Experts of a small language model: 389M tokens.
Below are experts of layer 11 (counted from 0) of a mixture-of-experts language model. Rows are named router (the router's row for the expert), gate (a neuron's input weights, with its number), up (a neuron's input weights, with its number), down (a neuron's output weights, with its number) and show model dimensions 96-191. Each number is 128 + 24 x the weight over its row's rms, rounded and kept within 0 to 255.
After each expert's rows: a language model's description of what the expert responds to. This comes from a sample of Wikipedia text that the model never trained on.

# expert 43
router [104 147 120 130 133 155 139 117 154 108 138 144 116 113 136 146 117 104 142 119 150 111 102 118 140 169 133 145 132  93 132 126 134 183 159 119 156 141 116 125 147 117  93 152 113 102 112 154 109 135 131  84 144 163 115 122 142  98 162 161  91 124 121 127 161 123 108 145 113 142 102 107 160 139 170 133 104 121  95 157  64 152 126  94 146 140 149 117  85 130 139 136 129 121 133 131]
gate0 [ 94 142 114 166  84 114 131 136  89 152 125 148 133 120 114 124 152 150 146 141 135 139 154 136 124 110 156 160  94 118 137 124 125 137 106 130 112 125 180 164 178 163  89  97 125 135 166 124 128 116 146 166 120 125 126  92 183 158  96 153 148 149 164 143 167 135 133 102 100 131 102 126 118 158 127 144  99 109 103 111 103 144 131  90 117 182 105 122 131 166 132 130 125  84 137 117]
up0 [119 171 165 138 139 143  64 146 112 126 131 156 109 130 120 100 114  67 140 159 107 165 108  81 121 152 102  82 173 123 128 142 130 156 140 127 112 163 127  88 140  77 108 110 143 134 128 121 151 144 139 106 153 132  71 145 130 113 153 103 142 101  90 121 101 123 128 160 112 167 151 126 123 163 138  92 151 112 134 103 154 119 121  87 111 182 121 128 141 104 156 137 104 106 153 121]
down0 [ 73 124  82 166 173 122 164 101 110 159 131 128 129 155 138 109 143  99 119 137 102 130 121 143 130 124 151 130 127 150 105 151 108 130 118  92 159 155 116 146  95 143 148 145 160 114  90 142 141 101 146 128 152 121 135 135 107 135 138 107 161  75 117  99 125 174 121 108 161 126 172 139 120 169 115 129 144 110 153  94 106 132 140 135 121 143 148 134 150 122 126  93 140 118 119 144]
What it handles: Title and proper-name words. Capitalized words inside titles of works, bands and named places, often after The, such as Park, Museum, Byrds, Spider.

# expert 10
router [102 124 142 150 156 140 137  92 136 116 125 147 130 110 146 185 127 119 140 107 138 120 100 108 143  99 112 164 141  83 134 135 126 142 134 130 133 133 154 143 156 124 113 141 149 147 133 134 128 129 118 137  88 141  84 138 105 150 135 156 103 129 135 135 111 147 114 141  90 136  60 140 152 124 126 129 155 126 119 144 118 154  97 113 158 152 134 129 115 132 144  94 166  80 118 135]
gate0 [159  66 138 138 137  95 117  99 131 125 161 107 149 145 144 137 127 135 125 136  99 100 127  70 126 102 117 144 123 120 159  83 102 126 120 147 170 138  92 144 113 147 129 111  80  97 110 146 142 151 170 166  93 166 117 165 169 129 129 156 139 136 146 122 169 133 191  92  76 188 153 165 133 134 130 124 137 141 118 126 151 115 119 105 140 104 142 157  99 109  87 126 135  75 117  89]
up0 [141 152  91 127 111  88 141 183 128 137  82 138 174 151 119 178 121  83 116  98 198 151 151 146 143 130 114 114 124 106 115 148  93 136 124  90 130 127 151 115 152 141 156  94 164 110 153 136 143 149  79 153 170 134 148 103 129 103 117 134 150  82  96 141 163 127 129 165  89  86 108 146 108 139  94 129 107 122 114 148 136  99 141  92 171 101 121 125 127 116 135 107 143 136 122 142]
down0 [110 134 127 120 127 103 121 100 129 163 125  88 165 103 163 125 141  98 121 104 107 101 125  95 138 167 156 149  90 117 169 106 122  87 143 137 159 142 132 110 108 141 181 149  97 111 174 109 144 121 126 173 152 138 157 155 130 146 124 171 110 118 118 121 114 147 116  96 118 131 106 147 152 140 119 125 140 145 129 116 141 105 176 144 141 129 141 173 118 127 110 135 167 123 110 108]
What it handles: Word-initial fragments. Opening pieces of longer common words, often prefixes or adjective stems such as dis, re, restr, exceed, tang, and adjectives like similar, long.

# expert 40
router [133 133 121 120 129 150 114 154 165  99 151 110 148 109 119 173  99 118 128 107 178 118 114 116 148 137 113 144 122 120 107  98  82 109 140 114 118 151 174 175 158 105 138 183 132 102 114 156 103 137 113 113 163 156 111 114 137 111 190 174  85 132 149 177 114 110 103 118 120 135 119 109 170 118 138 125 112 129 133  98 123 121  94 129 158 171 173 116 109 136 148 115 112  92 112 106]
gate0 [153 127 138  74  92  78  84 135  49 108 134 110 142 135 163 126 118 108 145 101 129 155 143 136 109 115 166 119 127  85  72 157 137 120 194 142 124 147 140 112 129 144 131 145 115 130 121 123 117 128 116 160 121 142 115 153 186 114 162 142 110 128 149 120 109 120  97  86 133 118 113 118 138 154 118 113 107 146  61 106 126 146 138 167 155 103 139 125 122 143 110 100 140 119 151  96]
up0 [119 109  79 134 114 122 167 133 146 168 155 152  93 139 145 143 129 162 101 146 116  83  92 144 129 132 128 122  82 135 140  76 120  91 100 163 119 138 114 111 137 116 174 110 146 109  99 107 152 158 112 160 132 145 135 149 118 114 146 124 146 161 136 122  62 175 124  82 129 129 134  54 155  99 129  87 131 115 107 180 146 125 119  84 108 149 194  89 148 104 128 126 117 174 135 139]
down0 [109 115 136  69 151 136 131 182 107 132 119 121 126 167  78 104 117 146 120 164  89 152 131 125 123 166 133 112 111 129 135 116  61 100 184 106  98 121  78 166  99 140 152 145 153 117 138 129 117 147 109 159 104 122 126 112 139  88 150 129 124  99 125 113 136 134 140  99 127 138 143 153 148 132 109 113 131  97 132 109 103 124 120 125 111 173 158 124 125 128 112  98 114 135 153 137]
What it handles: Capital initial letters. Capital initial letters starting proper nouns, often Indian names, such as 'D'hee, 'D'ibrugarh, plus section heading marks ===.

# expert 45
router [124 176 101  95 119 139 138 135 158 117 157 135 121 121 135 130 121  98 182 117 156  75 105 113 152 117 104 133 102  85 105 176  96 185 134 129 120 108  97 138 167 125 125 115 117 110  87 154 123 131 143  78 131 138 135 116 135 114 165 144 113 105 124 106 170 133 133 113 118 154  83 110 137 131 168 157 122 112 146 123 103 139 121  97 146 106 132 143 107 116 164 105 129 119  98 117]
gate0 [129 142 147 139  95 156 119 130 136 184 160 121 119 120 140  79 157 149 120 109 148  92 142 164 107  99 166 165 131  99 124 124 104 169 132 138 111 120 160 124 116 132 125 148 120 146 142 131 147  99 143 129 116  89 124 104 119 171 128 144 143 129 123 141 138  88 135 126 148 122 104 113 137  83 123 165 126 119 139 131 104 112 133 119 147  94  92 124 122 120 148 116 112 127 114 105]
up0 [141  87 119 138  86 145 125 114 147 120  65 149 173  97 122  80 140 117 158 137 136 142 124 118 119 118 140 130 135  92 176 138 139 144 120 126 100 142 164 142 145 115 130 119 114 129 128 142  92 119 139 126 129 132 110 128  95  91 125 189 115 188 101 138 103 133 128 138 109 132 129 124 137 126 149 121 107 133 140 168 122 100 104 135 112 138  90 197 143  95  77 133 144 160 153 155]
down0 [150 150 183 130 111  89 137 110 138 151 181 114 149 122 130 119 134 115 142  74 170 100 189 110  91 163 115 137 119 167 115 142 118 151 110 162 128 152  97 130 169 130 165 126 157 117 112 122 104 112 117 152 147 160 129 136 139 140 120 103  93  89 114  88 137 176 135 130 117 131 139 163 166  97 143 136 126  80 156 165 118 162 101  95 156 101 122 134 131 124 133 123 165 130 143 149]
What it handles: Names and date digits. Pieces of English-style names such as Jr, Mc, Smith, Taylor, and digits in dates and taxonomic authority years, such as 1978.

# expert 31
router [130 127 113 109 110 112 136 116 186 103 138 138 113 123 109 140  89 136 156 131 151 109  94  88 136 155 118 121 108 128 156 143 102 167 148 115 168 125 147 140 153  84 100 111 150 132 134 151 110 139 168  99 128 154  94 134 134 172 136 130  89 134 114 111 108 125 122 115 119 148 131 135 142 151 126 163 129 113 132 151 108 103  89 102 135 141 177 145 107 182 157 141 111 131 130 142]
gate0 [191 158  99 126 114 121 104 138 137  95 127 135  57 123 122 125 124 122 154 128 111 161  89 113  88 126 130 110 110  90 118 117 137 151 119 123  98  94 123 130 129  90 119 144 129 139 100 123  83 127 121 148 107 110 133 118  93 152 155 102  90  89 113 122 156 116 141 101 109 123 148 151 124 123 104 104 164 136 132 122 129 127  76 153 123 128 100 101 116  91 122 143 168 116 111 149]
up0 [142 120 144 158 131 133 141 126 130 106 137 155 124 155 118 144 129 127 107 159 114 110 125 115 172 123 108 118  89 138 128 128  95 125  90 106 103 134 113 112  90 124 156  97 110 115 102 116 113 151 122 113 151 150  85 148 143  78 122 180 127 130 168 152 148 109 107 119 172 115 135 133 158 114 126 156 107 135 165 150  98 107 136 156 193 183 115 100 130 117 104 131 147 137 146 150]
down0 [129 135 115 106 130  97 117 103 152  83  96 100 138 139 163 155 139 140 163 119 112 136 136 118 120 154 154 168 130 130 125 139 124 124 136 158 170 111 130 111 108 123 152 168 142 137 147 158 151 126 159 161 129 118  97 147 162 161 108 129 145 139 142 117 104 179 136 151  74 144 121 107 125 123 137 122 129 137  98 108 127 158 146  99 123 129 155 173 106 154 110 120 119 158 116 106]
What it handles: Table cells and compass states. Pipe separators in sports and stats tables, and compass words beginning place names, such as North Dakota, West Virginia, South Korea.

# expert 3
router [163 191 119 149 112 156 127 107 158 109 144 145 133 105 129 150 109  84 128  72 148 114 118 139 137 134 116 127 139  79  83 157 108 153 134 146 141 144 143 149 121 133 120 151 140 164 110 166 118 132 121 107 127 127 105 139 134 138 133 135 102 119 132 141 164 132 126 114 106 151 125  86 113 143 118 169  99 124 137 156 128 124  99 134 129 105 173 118 143 135 174  99 118 102 115 100]
gate3 [141 138 130 163 111 128 122 103 143 142 145 138 113 145 149 112 124 146 116  93 111 120 164 123 105 118 152 137 159 166  89  86  50 163 135 106 132 158  76 114 135 130  99 167 146 133 134 121 129 122 123 118 137 114 111 125 142 159 120 150 125 111 172 141 129 107 120  86 149 100 100 118 148 138 156 154 163  97 126 161  90 104 113 160 143 127 164 128 108 106 118 119 136 157 137 141]
up3 [164 117  97 136  87 121 163 126 158 117 147 135 151 157 113 139 158  89 140 179 176 139 116 106 121 112 134 119 118 124 129 147 114 145 118 147 144 127 116 119 125  99 111 137 162 114 186 130  59 117  91 129 139 117 126 151 140 116 105 108 148 159 132 152 120 111 139 151 122 132 134 128 103 155 109 152 127 129 137 127 124  93 161 151 141 145 102 146 147 160 106  93 131  85 156 134]
down3 [157 138  96 146 104 100  88 137 112 184 105 182 117 140  97 164 110 162 152 158 131 121 138 120 137 115 163 135 149 127 123 167 120 184 115 157 144 133 113 122 151 107  90 117 110 103 139 117  96 180 117 162 146 117 143 104 150 146 129  86 173 101 141 102 113 162 152 131 121 111 115 148 113 107 124 105 102 149 100 141 108 105 135 137 148 133  98 136 143  99  56 151 123  92 172 167]
What it handles: Place and institution nouns. Head nouns naming places, buildings, institutions and laws, such as city, District, School, House, Act, plus was/were after them.

# expert 27
router [117 152 161 130 166 141 122 104 136  93 138 139 129  97 134 144  96 118 120  73 136  97 113 116 143 128 119 147 136  93 115 145 128 149 132 137 139 135 139 147 129 135  85 163 125 154 128 130 101 129 131  87 112 134  88 123  68 148 119 164 105 156 133 147 134 112 103 146 143 156 107 102 154 119 143 121 100 133 149 148 112 164  98 114 166 126 188 103 103 149 164 106 142 131 161 134]
gate3 [ 93 149 139 140  92 152 144 115 119  83 134 117 153 165 119  50 164 166 105 137 129 138 137  83 129 136  77 126 132 105 152 120 116 177 121 110 135 142 132 108 156 151  79 130 121 129 145 105 137 140 151  99 139 113 142  78 121 108  90 126 120 141 122 126  97 121 133 117 119 125 115 126 132 120 104 106 136 102 108 158 126 106 107 102 120 136 127 122  72 146 142 172 146 111 121 105]
up3 [121 106 129 106 122  77 129 125 129 145 160 152 101 123  99 132 139  96 131 146 136 154 110 147 139 127 134 147 116 104 132 114 128 185  77 155 123 153 127 109 103 143 152 143 144 106 116 183 125 139 112 111 174 184 131 185 129 119 108 121 118 119 190 147 112  95 111 134 146 227 106 122  92  91 163 130 120 115 101 151 128 127 131 142 108 144 163 182 140 116 113 134 125 122 111 128]
down3 [124 144 169 102 125 133 106 125 124 131 112 132 104 123 134 104 110 117 129  88 137 136  98 128 119 148 147 113 153 145 145 136  95 110 108 123  93 125 113 150 126 115 106 117 134 133 107 122 152 127 128 134 122 165  84 117  95 165 179 134 132 125 135 143 128 137 137 131  91 177 127  84 119 186 162  72 120 176 145 135 183 139 160  82 129 149 175 122 105  96 117 122 160 139 123 146]
What it handles: Common noun heads. Common nouns and their suffixes naming things, organisms or activities, such as building, church, music, species, band, -ers, -ation.

# expert 36
router [111 115 104 131 157 144 156 148 118 108 162 169 139 121 107 138 111  83 132 111 142 113  97 142 161 113  94 163 112 122 119 181  97 134 117 115 102 156 148 103 156 125 144 148 170 126  52 180 108 129  89 136 124 170 124 120 110 178 151 159 103 100 158 142 135 137 118 129  79 153  87 135 145 136 115 124  99 124 176 117  90 154 134 108 160 114 113 119 112 109 136 119 127 110 120 167]
gate0 [120 127 111 156 137 170 147 129 175 150 145 135 143 116 113 129 139 125 146 137  86 114 124 133  99 115 117 128 134 161 113 128 149 148 122  49 154 158 116 156  77 141 135 148 127 114 114 151 140  89 108 119 104 126 110 151 166 134 145 127  88 103 137 112 130 182 116 122 123 178 116 121 102  97  95 118 148 152 142 156 113 147 133 108 135  81 141 117  80 110 108 128 118 122 148 147]
up0 [133 131 170  97 112 105 116 122 128 153 151 155  94 137 150 181  93 145 162 136 123 141 116 118 108 143 149 123 111 135 126 194  99 128  97 124  94 130 145 141 105 153 173 163 120 104 145 117  81 115 112  96  91 114 108 110 156 120 157 127 147  96 126 128 138 110 117 142 136  95 131 138 111 125 147 150 131 163 135 136 118 114 143 119 124 143 117 118 143 155 154 177 128 137 142 127]
down0 [114 120 138 131 143 159  79 134 135 130 130  80 107  99  89 109 162 128 133 153 127 132  82 155 111 150 122 129 132 154  88 100 132 131  88 133 158  67 118 139  96 147 159 154 125 135 128 150 156 106 109 151 119 120 124  89 103 140 122 111 157  94 125 151 174 114 127 117 154  94 131 220 142 152 148 167 147 155 135 109 111  57 119 143 108 137 157 131 143 166 134 142 130  97  94 179]
What it handles: Odd word fragments. Single letters and stray byte pieces inside foreign, CJK or split words, such as Krusenst'j'erna, 'y'ellow, Or'g'ulhosa.